config.yaml
d_shared_expert: 64
activation: "swiglu"
moe_layers: [2, 3, 4, 5, 6, 7, 8, 9]
vocab_size: 2048
norm: "rmsnorm"
tie_embeddings: false
beta1: 0.95
Below are experts of layer 6 (counted from 0) of a mixture-of-experts language model. Rows are named router (the router's row for the expert) and show model dimensions 0-127. Each number is 500 + 50 x the weight over its row's rms, rounded and kept within 0 to 999. Numbers have three digits each.
After each expert's rows: a language model's description of what the expert responds to. This comes from a sample of Wikipedia text that the model never trained on.

# expert 12
router:545491517488560469524499444454534531543460519465444493529559439408486424583458438451559603575461447430436544527495517436500393530490517496533457426479422481467567587511440509470528532574490413524477521510467448461461533489445536483472528443464417513606550530365616443532478532405464397507489511470499500544514481458428580524512433523442505585532551487554492490455525466529524558574553
What it handles: Noun endings and role nouns. Nouns or noun-forming suffixes ending a phrase, such as -ment, -ation, -ity, and words like election, politician, album, season.

# expert 15
router:441547429546517546449435491501526550567552486541416444526495476561574527589487585445461510570524462472430481529496453441475580534494411511442329484459554483489444561525425547508488522393515491428463493485455567523532537524577537448491432521459486399594513466571488523469494470534512478468540533454443568511527512587460582405543462432526522426471542438493465498479560513479545509574429
What it handles: Verb stems before suffixes. Verb stems split before -ed or -ing, such as conclu-d-ed, reve-al-ed, ap-point-ed, creat, plus sentence-final periods.

# expert 11
router:559507501458526506536568487497469520430538447575475494531469536435507548444372524463529409485479536541475454514512492488463513530461564477490510511540470522485536577459484603549380436451522593511484509452457527500543599564586596471548579483524606580454470488483573488549550591472445558484444531563512459556544552486538414605509463574504451438539574548537500524578513514426428453537459
What it handles: In and month names. The preposition in and In at sentence or clause start, other prepositions like at, of, from, and month names in dates, such as November.

# expert 18
router:554526519460486539477410482587488446592491458514394582426549488549512422549457419497599405471509519514485471491390558543513483480510450486496484490449560553454459553531491545419542551464447495571484604502464484473463484400545550465549432602526507486584486419466450464525453428520547589463515416579436448465465478552490515529577551471534519576571464493548451508527483540440540474553459
What it handles: Consonant pieces inside names. Inner consonant fragments of foreign or proper names and long words, such as Kenn-ed-y, Philadel-ph-ia, Ar-ch-itectural, Bhik-k-hu.

# expert 24
router:407561503540538452544602582562511474506517459518442491505498594531555507484471490486474482568530471512493445444478452523558440574514427517435422420405498474482416461470423520486459481500458539563550482499473460444459431545442471445486549422573444435596559513530581497445540511440490443527554490539529577573482556565507497538467417439521574538406481487487444546375513472421426482476435
What it handles: Conjunctions and list verbs. Connectives and verbs introducing lists or roles in prose, such as and, as, or, including, and stems like include-s, provide-s, open-ed.

# expert 4
router:479537575469481551472440589464558561421445443457392528483474447480453467459573476499502509455560515569535527576569547478448509423494509530417532493523483511477553498544496494501447537479512585557560472509455464473464473563544480513424543445503519441518495545566398494530485553360520505405472538555437484507484377378542525467495520516572560444497529550454531577454426385567466483468555
What it handles: Spaces before numbers. Bare space tokens and number or year openers after a word, as in "number 44", "(19", "ca", in tables and dates.

# expert 9
router:559466485449384451538541541543475407538507445424583537412520478445529526531458435552575512498547541525521546543550571437552494537535513511537562402543461538425467458494554543419477490425453543531436548470381533439515583515404511544480479401449437542477475547580529500565514473488521530543517499552470423422464458539508514482503471524482576450507417483515470445410466578473413560514436
What it handles: Mid-word pieces in names. Inner word fragments right after a capital or first syllable, mostly in place names and proper nouns, such as N-et-ley, K-ing-s, c-y-cling.

# expert 23
router:511480446436458502482476404492506493574520569566501470499580421493514459442545425503499554412554475465462514447461420571515522476552453537478600465471479491555516567475447512493530418443572468431451474428526490500558486486531523407541419410440581496571453528545467502504406557566582505489424519528522502460502496446563609442590487480585566545517450617404465531515466468542537490539492
What it handles: Capitals and st starting words. Word-initial pieces like st, P, B, T, D starting nouns and names after a space or bracket, such as studios, Press, Phylum, Bangkok.

# expert 13
router:447484579444555586507491585491521530443497491459481487449506530531513494535471543579565397408457496573517492525526420507423532546507528469531421530491560579538526512416460464549547474565474519526534477560471537620455465530508573437460505488444500541471447444429497491433522535449499492520464505503482540501503621550484565550350485556382462571479438431470458503559448536584608478465528
What it handles: Prepositions and verb endings. Prepositions and verb pieces in narrative sentences, such as to, of, for, by, -ed endings, began, would, after a verb.

# expert 28
router:486458410483589454459551509437493520444490465502533520533384433492414476523540444473532609508445525544409468574507450467553574484468474506497475576607488382551496434516489487562545548469508451429480525555504554437476556409522535514498551422476441527521458574430438534553498545528518565515594451515495517492573609570539463484538390417487533577488519537491496522512512463472586534557520
What it handles: Subject pronouns, verb openers. Pronouns, was/is and capitalized or lowercase word-initial pieces starting a clause, such as sp-oke, h-ours, who, she, it.

# expert 7
router:490568517434540567426414432529571471586561459495525464516460497414486486481553422524613529464517528483523628480533467489544524467430479500494467601501567527561541510559458545537480534500512542551510482399395486502502506439556447507430526530554517551506505472447536572520429403528436474472402431455559558504490473464502424556446559436545463402424567528515559533486511442427505572517463
What it handles: Ordinals and prefixes. Ordinal endings and word-initial prefixes such as fif-th, first, second, ex-, sub-, per-, plus line breaks and century digits 19.

# expert 21
router:529490478579533554469462494544463401527486492536458471487408509539537419490452599463460441453476432421514481576552607468474438535442500426448540577560479527502502406545515445522515565390505450505482521444604477533442532578592464418527494536585456508535533528499612453408467492479568556564560456447535570518522450565484536534474543557527511467494570490549501457501470552491483599542536
What it handles: List dashes and nationalities. Dashes starting infobox or list lines after line breaks, nationality and country words like United States, French, and name endings.

# expert 1
router:477538591540521468439484461581634512517557485549581422442573424501482470418501559502439464501486495560518501500538501550422497524542436487628499548546564474527488494532544457468471500504442512515580386604576569442525488546455445510584498490561394457432481505500472616543475531520415440527497531561509541494524501475479451484531448505430476440481529566427558505516497460539584523416554
What it handles: Indefinite articles, quantifiers. Determiners and number words opening a noun phrase, such as a, no, two, other, most, often after is, of or with.

# expert 17
router:577445549467547602489497483464496407520521549495502482473467461535476635479522481493552538450538544492542412469541543564527558458565455524546527505550487575516535575485555583542529459568577521483438523446492565502405385486551576559477395459433579427595506537495459480443456458601552543475499553458430412495515564438534477420489506589493559461492437495520450487512491483554506486534551
What it handles: Initial consonants, foreign names. First consonant piece of a word, often lowercase c, g or capital S, K, D in foreign names, such as calling, Skyway, Dinagat.